config = dict(
    d_shared_expert=0,
    init_std_router=0.0141,
    batch_tokens=32768,
    train_tokens=348800000,
)
Below are experts of layer 5 (counted from 0) of a mixture-of-experts language model. Rows are named router (the router's row for the expert), gate (a neuron's input weights, with its number), up (a neuron's input weights, with its number), down (a neuron's output weights, with its number) and show model dimensions 0-191. Each number is 500 + 50 x the weight over its row's rms, rounded and kept within 0 to 999. Numbers have three digits each.
After each expert's rows: "gets" lists some tokens that make up at least twice as much of what it gets as of all text; "mostly gets" lists some tokens that are sent to it at least half of the time. This comes from a sample of Wikipedia text that the model never trained on. Tokens count by the router's weight.

# expert 3
router:485567467426518470552583460440439451533414560603583563557453496467591455503580460543494442578551552505520512510498505517491538565553443496434424516553465456488569591504449585509455531518381538464607532456530462500499449576482478466523578510443460487479452522459423523537480530497538464527497482489548487420482560517540481562501531526508398522509517488529567612488554556475422433473436453502427434474518522492515558599469527519467468589418467524514546544376456467428554535512384477523414542474547528532500583489467427477528396508490448586472479476459470501597456468467561444462
gate0:462528501491473467513589455485552487472581518574432551477487499506425502499501521530522398504508590471480502528558494421490483588442475500422487480496576506501523532488434537621511441390479508513492463505539441470549536502479428582604589525589415434620460562534500457539495487498496539463482455473463535542569469466479399468496469449541460526539516524560478462507500531533550562445543515490518401492449641537365474444587547511481552499401614432440352499509401525492598553503556473532516508507483451549517476506500561451563552543521545439483489485456500582444520503512523433524
up0:530462472546514501432544499496459463487451525564498476489504491465480502474468551529518543446499482482466482459487516622363458459459613504503545567446496564498415533461491494427499482461430544491582530487488428579424391569388522502570458542396503344437430475491497412479494535547527567458475490503530412557398490367516459459509450464426451498515474508509564462547434514532438498405475553521439467585422465523460509455459479454460462488518583517561499560485454478519491493394499565430533435528596463500506510507501444509468560433548451549440448562572533507537467535580454562501
down0:488562410551463516499507501346520526491530536479525540476512504499410478437497521602500438447493512489567501492576503535477456522491502493530504459437498556487429502488398573488509544459512491541488464494415436470503542411502417446460496490481566550447473516492557544498513500498454510495419542482499532601570462341545481448538505483607499459399499550545468527568421568530498511531601457446553497471506533563561484463517591509581446527464553535423431490520494587404593486558547591554471515490443493519559399502481536557548499484503493514468473424343452584521482492587575436520
gets: ",", " and", " was", " is", " by", " as"
mostly gets: " and", " was", " is", " as", " with", " by"

# expert 17
router:546544471538475428625584551546488513526609497480478463549479465503511491475526503586448500574508622521446508452409563541433490459533499493545555535482500512610465548474417484491509549461527452493417531449466464427590417525389498545542513504488565535482568437479423541538574388371564560555479479523471513556505551478533549380506503520519492514551493519523496453492490502472533518488496444577441573429458519522456534428445473417488531491505534478405498431458506591479626556581522521592538483398459503541538578522499496437440488489483496487504480543401563527474519536483590552493
gate0:465511474514564540524592518510554444541521477531489507539483402470436471541538524484501511475516483426505496533422493538546502573428459454382493466452461499412515501473379495540549507391563508508552539452571473505530563599476508528597565526504496472539371513483574400512530554521420579482525461507493573512477434512446420393511550558394499505594451586507525472507540523515425406359473526510490453469505493503460500507531489422513479529426520421504518463574534506444472476475642511443527546514516508529411472486518505406536521523449563459476422409434462488527510487500549400443
up0:556458449492505501484532373469487481560377535493428466511530493476510467436478502514480466493438472417464525500444501522363444517385538478445471503564490584525494496514422533534496499377539540523653510517499397531522450509474574470501452499500496475542457471455558451391530474582582522508494498495484542506514498508532487513468456555584411488523499531461531513398454538542512419402501500541381500492451475490500529487493526474425611494496537491540572475497453527553537479397492483466548519451391506495573491563430422529463568492506376458349465557534499527472452492532456578487
down0:508528425494426515490530464412506529538454474534496578348419573515447538506524487402418472499418458441484508502492542563429494503489534508498463484464555531581404502463420582483475545551561519491493413503472383468555534393473487469490482490533539561513526489472482523496455484510434581460487607454515528511591558541467444569491499555560550505500454499566518463497409498498466464445446501555520518500533532574472492459421586441573486496474499485497412508509500550426529568486583585560564483479460452494574487445451477462482591509485514553519561390404524595506585586568546387483
gets: "|", "-", "ro", " re", " Pro", " end"
mostly gets: "|", " re", " ex", " pro", " co", " inter"

# expert 16
router:532487511533431513529426487492535539477585407491587508517563482506500433524567517425554549437446452532377518460500550441514570480536474402450456568400476561472443503573499497466525481509501451482563511474439533440488470539577494535447464480554474491515421455549532577422417434505572457567452488536432493487545567507477475413435611456482506507590499475501488471524519542478417493488538466501512470509443532499545460521435659510398487527476523467508434561433442566537535462419501520547521558580521503508594467551549585529467569471446433525471521562618452471422393446494511549546
gate0:507448499589611437532523545486571521508556451511481587546528479411485482575494493464509460499519591503558477504520562479441536572499511492421484490484547498542530517546420483553560500449496514527503496516487465448542526539473496483521531460610452487477429575478448395452491552437528591485459486457506500457586500384552463389528617468491470480513498575506460413522591474493463591480491528414506441484478569448457520450519384506543516453457528372591484447498472442471501506414555525486561504506483461511386493434498605548615576502443547435398500516498461510505556477524507431400
up0:535513503438536502448586465490507511541490540502424503469526503495489518391475544523529539517499544446484441528505496588501502627454614534500507555512428515475549575522470525547420565464437514539595547508531417527505486502419572502510496485459551516496407499533578424451443504603551524541460513437427478477462522504494426492497465517449349538572549499526568500491486523544509394474425565531432500585521486463481547497523556447512525464453555544500501495515446630548541552528562508448576487529516489502475513535369433476509541493600377452411565542570511498553548521504479661479
down0:470531583506404499525558524457464509530417496520563620529500476426404593519569568507502390438474533500501434418513560529460439497498461438502546512414515520548550539527431397525470545491636501482485383493413497501512547452427546503544524570456529520553559475511506436582475537544402463448464491517489601630585479457565450451589525501513588509453507501493510482533482517482497476464575540446501491426500506516498556545489494480523439508486534576447448358479513492556502506509539548499528460545459526445523526392383433484544542495420548521561537498427470545462495503569525461466
gets: ".", "A", "S", "E", "C", "N"
mostly gets: ".", ").", "°", ".S", " .", " $"

# expert 21
router:443498437501492460465596361510497444551551568424470524473412539493527568485453455490426448415524485476421479557542465587510501525463548514539516491441512567594539514503544499555485469520445486543514555537526556495485473535559465504550482510554514509480480481521475453535609573542397494553478524450544486517449558544569339486554579487461415504544549567465477516497496402455490472469500425477508440620512541506501493507494530540476485529496479457528468634445545462547460502445510564466503528463440460486393460417508380478562442497457440564515577607468496603504517440623516466474
gate0:519526485536629464490543469545494466584529548498404504563515533547410489525567485441472454488557568411548496509532497509552482518483432522416543478434528495400515534486482510568476384487499414498527588465576443470490611569484508530509460535528456533527451496536559499520476441459492524444490433485556541501557502409499442366561485484436481506586561543404445451450502533509456388429470464460434488511562514399431473535516444430509493421439446381501432419595445511505505499492524539461471485508460507567505489420489521524523510562495537367466546519454527504497504527509532354470
up0:521522487496502520431586429507627502533370469567413455533593529485409529441468577566496430489494479406519572498576463571491454487482641434458445516523603532516529589510446543521446537437423534474530511582447405515500460568394569492495400447462512545527478512568500447498493477541575518440479469464483498481462507433542494438490471487506410537518558488462469502435481541491508440566501569507405565509491533550419526375500520519490539514458560459511516505523515477462484520471565515553519470523593565545444555498444359497509510456473472553416524493503482498483536525539404560549
down0:460491421535513490561531459421444534547494466499475546515481500462514493515496503460462439470489479483477487478569507595487402451595476395490543519503530481537466488564462533524543500505563544486478464570412420450497499510563537492578561559580478455515466515428524574513500545564489464542491584485490516579520500459460510527504540407500398421520437499587470398570524487425501542434586536460540505526571553483374496454419591541466447495530506521482383432429514549364514480497524517518571469542529430531577462533444495500496579606522535506397477440417479669550538519487507482485
gets: "i", "ic", "o", "y", "u", "a"
mostly gets: "i", "ical", "io", "ari", "ani", "atic"

# expert 8
router:526432524396485545519516571411492476448504542496576493439564466531444456493614512456377475428432567474377538530471489498493496422493468473568465508497479440575514480492482446530589560508492467531395490551412558504467442458582447525490548508478552647498515513492484506413451457497595466434513456527462560481518434504503506532501440560425559513542482474526466458530435470541526513585519575503470595447508476508433516493401568407575511537524490520417503468495507552482518418516552482464475521466554571394515506588451469487556577530394536453438551501458519517395444530563507531547
gate0:530525549539542533481502521501524500522479477528492512440537408486504509590524475496497477491562541522524517545547467453422546494503491552439454444493518477515477520526376529636525516358500548505523476500515532517519511457473513459543492527449428421570413534496531435500575564426468501492501557552483555397620434351447431524482570519391462558530446494434470423474498502627468509434477503520472460498503481465422495506514510385509516528501577473610423503527485494492497407498593483581586526544503464535480445473503495474567529457553555423405410466411496490469536537499539367501
up0:513571436475504462505550442473563534593417513503487549412503502502402508417501582551504486484490472424435505554449507566505465507436560499514572508539489508515630515474507497446470517485473498534516541496520466443480350505407560384506518460555572502499548547506538472419434505643561600474541417469519443477457509447467509501499510480556454517497487499493492456462488578548538487467481528458427479627468462506446557459479552505503572487554540613522560469514559536431595532448520599503503518468449495521457422513450454484561573496574357499411464497544560522564464577567493456493
down0:407501469539463543505460487399471524491574515496403601511414513468505513450488521441497446506412510581499500562496567479486507532517472426509480493554463526563430452558438578504470500507421502502515493559417445485538510483452513484542519520515528484457467437424503498473473530517427544493515587430460538591500485555527491439411426534544476472445512425522562457436474594487523379539529582545607469382463498449522492537482587497483465557488498495451465504410492550462587430442499498516601500467481460357584466461459573451599562448503596528450514520353505525489532512523468424499
gets: "\n", " |\n", ".", ".\n\n", "-", "201"
mostly gets: "\n", ".\n\n", " |\n", "201", "\n\n", ")\n"

# expert 20
router:420571499493456467493484564443604480537544493495542492509521505576480486439499498509573457481592450596493487480453490505522546428507530523619348484462504487514529403484552502493471471490519467585602367555502451532477493509357505579497490543547594550503495464566437529493472515550563521457510549540502572475493295484444539504517535476456467517514574529522478565480535425524464593490438570470457551545577524436455514481520582410467472480456509515470546621535443487605491513435491475467409455545494424519521456528522472493472539493515536435490506537493434514576496513497495416500
gate0:568504506544550549499521512545560374574511522511427484481495446482486499529482590451558469439542546453500506535503536494454554541514404446471587492477520426412450515449475423543508489431472469531574525506527489523534617477518504506515537538536477481545410538500503429485524498497458544432496486492512510454550409503510423478462480486380421519507465577501525483443533552519335479369438510421456458456520591493503406473458421400518489410457505359497478431536495462509520506479614508490471519547474449499433442495470586416554541500504558456435550456437554492495544567416452429469
up0:570530447424542492463584400550533467540468509505475489514541512482436513471515595577503455481505502432495511497482551573368459543431621511537499543569499628445459543482403489479500513441457488496593504502511418514529493504417598490540484472471495539537528422468477501428475505628522568434466470558444500502506469454537520458371440504503425498570586529484498520494522560500525499505476532549403493603462494522430572442447523470495599479475522527555575521509473464528514495537520584500486484505426476498484489483415417548537539477485470538301580560478477526505403522508474503568
down0:454546481549472579526464515428374556549443541516507499491433491499403519468528520469468440451445507475522510494583555585516431515521505491533480495515497453573440505453479547535484503533508573458491473541472494509582539514544485450549552566519409515493546490491617507540485460482452434487419536500477490578546505432426317562536486499513521493440591403504555511482507543536448498527613488447549417449573546586455569518485570527520460445456502534572460457434486573417542531476589574551628475494474536461544448432462458509525497586447486561461474397462550577503551602493479500465
gets: "in", "a", "an", "on", "e", "ia"
mostly gets: "ley", "ok", "son", "han", "ton", "ina"

# expert 31
router:523545442531491590419439504435516502501495552584494411560530446539456491474510508465431537442562523539526470488472472552482443472539475457416579491530406417434557502488480512513477419458552481450518472455514434503525462462589526512450525502506545420547571493429516537574596437529456511489437493447542504550538531443403491555486436501497525634309646497400510494540399493518505535474436499432536585510443519469576470438494486486480572550612440522445536529519591519589475572540497455505509542557448515453530456524510507474525508505615551436469498499478539545446517467490502480466
gate0:495464466474506514490566458481568464560579475551383494513448432429447485518542540480525422471516600530511532537504546489546536534422443509477496503459507515385504489491426478522506476527522503506516432477587448477470570508415458479485555584538401472566434539504533485476514469493523548461476383505484510482641379422506448454421511502472419582503557589542428485459511523478467549374562445442476508509513528435509502450530465453508546482445490347590449487521469581421489448429592511538514588621489475598501504512516539500596517491501504480501492516471456527485488458525457398440
up0:532524496510555439455580340520500484571435403476406515500499484514452388413461595507437460481416510424487511536528568541445507626445619504560475577514459548443491524481479429493448481444446505527519474474485477487461523509472590488559470479468543502548530479489539464473381461494577490441389499448413479481464541460487390544489491531515439552500544497491546504498493550553482544506484628475547492563462528402484536542487518537470523480516561483553509482522476506517518481508536568437538476509493510529503501576313432535535485528511413525363514509594474500490457484563510548459
down0:445524526515441481601465497384484487622427476499547485527460554484443486483502582470514484434410494566479505452541476550502501539572470413524422605488556503558505514532473523493539558636509561515467436499396475466640509428549502416509472606510455475486524497476559495500493421524498516491519541460529504498548520430520427518482556460521504463471519502512534452456473574489437506415563523433570613501517500603453530500386505543482473499493498567586462502496521608481543541471590545540547471486513403510503457497416391494538537548512586563462592451502532607460518524569484459509
gets: "a", "as", "al", "e", "s", "re"
mostly gets: " No", " Mon", " min", " mon", " mod", " me"

# expert 9
router:437405507529393519539474447543547515479495538478542385590461532530499425553480473526419552579491460462554493476498518544556584484486574505428472418559438502451442559566515625534522503494515441490443544558557602475378587498573485491583454475499579480494359515584588436510516630429430488505527460478531430425495516505484498461509565407506528514485530481457453447499471545511535499517530547561543439398502458475445420551531453549549560443540457452530558425564524504468459517540550518561528467511538459527433423592491477534518481529545539484526527485451436468498502552558490457528
gate0:436488441556562543511486423558511466527536441497467563509495529417470506577499476498496397539557560420500553495495523518455499535460500465380497492466527498411420552464371488580500498468499468565506420511504467475483508586465497466511477576557468459543472509488474463556540501515451565467509456504439507482532462449512433443441480458437490472429501530494509496414594562529462543405490515463465388434584560481514474472500418419452513436495536367526425501497459533503471530462507464455565613552498533527407429435567496495631502455478519368432395487484458444492559497524590417468
up0:551520525503495447498621502481501479580479547521464461480545493562418531352480596450528571464494470462485524494557536571488425552497552513569519668493512525468534571511485472467467482376479516497595502472493385459537461438362478505588514495461545529479571505454508408431418494531497509483462456489502505498494511443524468528492491548529424487529540535503489410527436523487502439496513579521526539535435483433444569524455546435485574535504552574544458512566496473559520461456505507483544491586568548459460490538330435457456569491479430571440562488479487487494459463608516558423
down0:401536476477502498505455435404461489493494509513467528480464512415412495496505511507438334536526571555470406496502519546370452469622504549482555534503497533546461531492429485537521500502456470471472446482410491417503489460543544503570505561530457530506543472522564542510466491489448506511423423449473491616507456503473439580443498532532501540501456435481500512452501525457424481431547509485563503549659536495504570446468573501433510518490551529471528432486503454532533588470555552448534512473375539474448400386491433563501542536510528515490505431493504509392589569552623420474
gets: " the", " a", ")", " The", " \"", " that"
mostly gets: " the", ")", " The", " a", "\"", " that"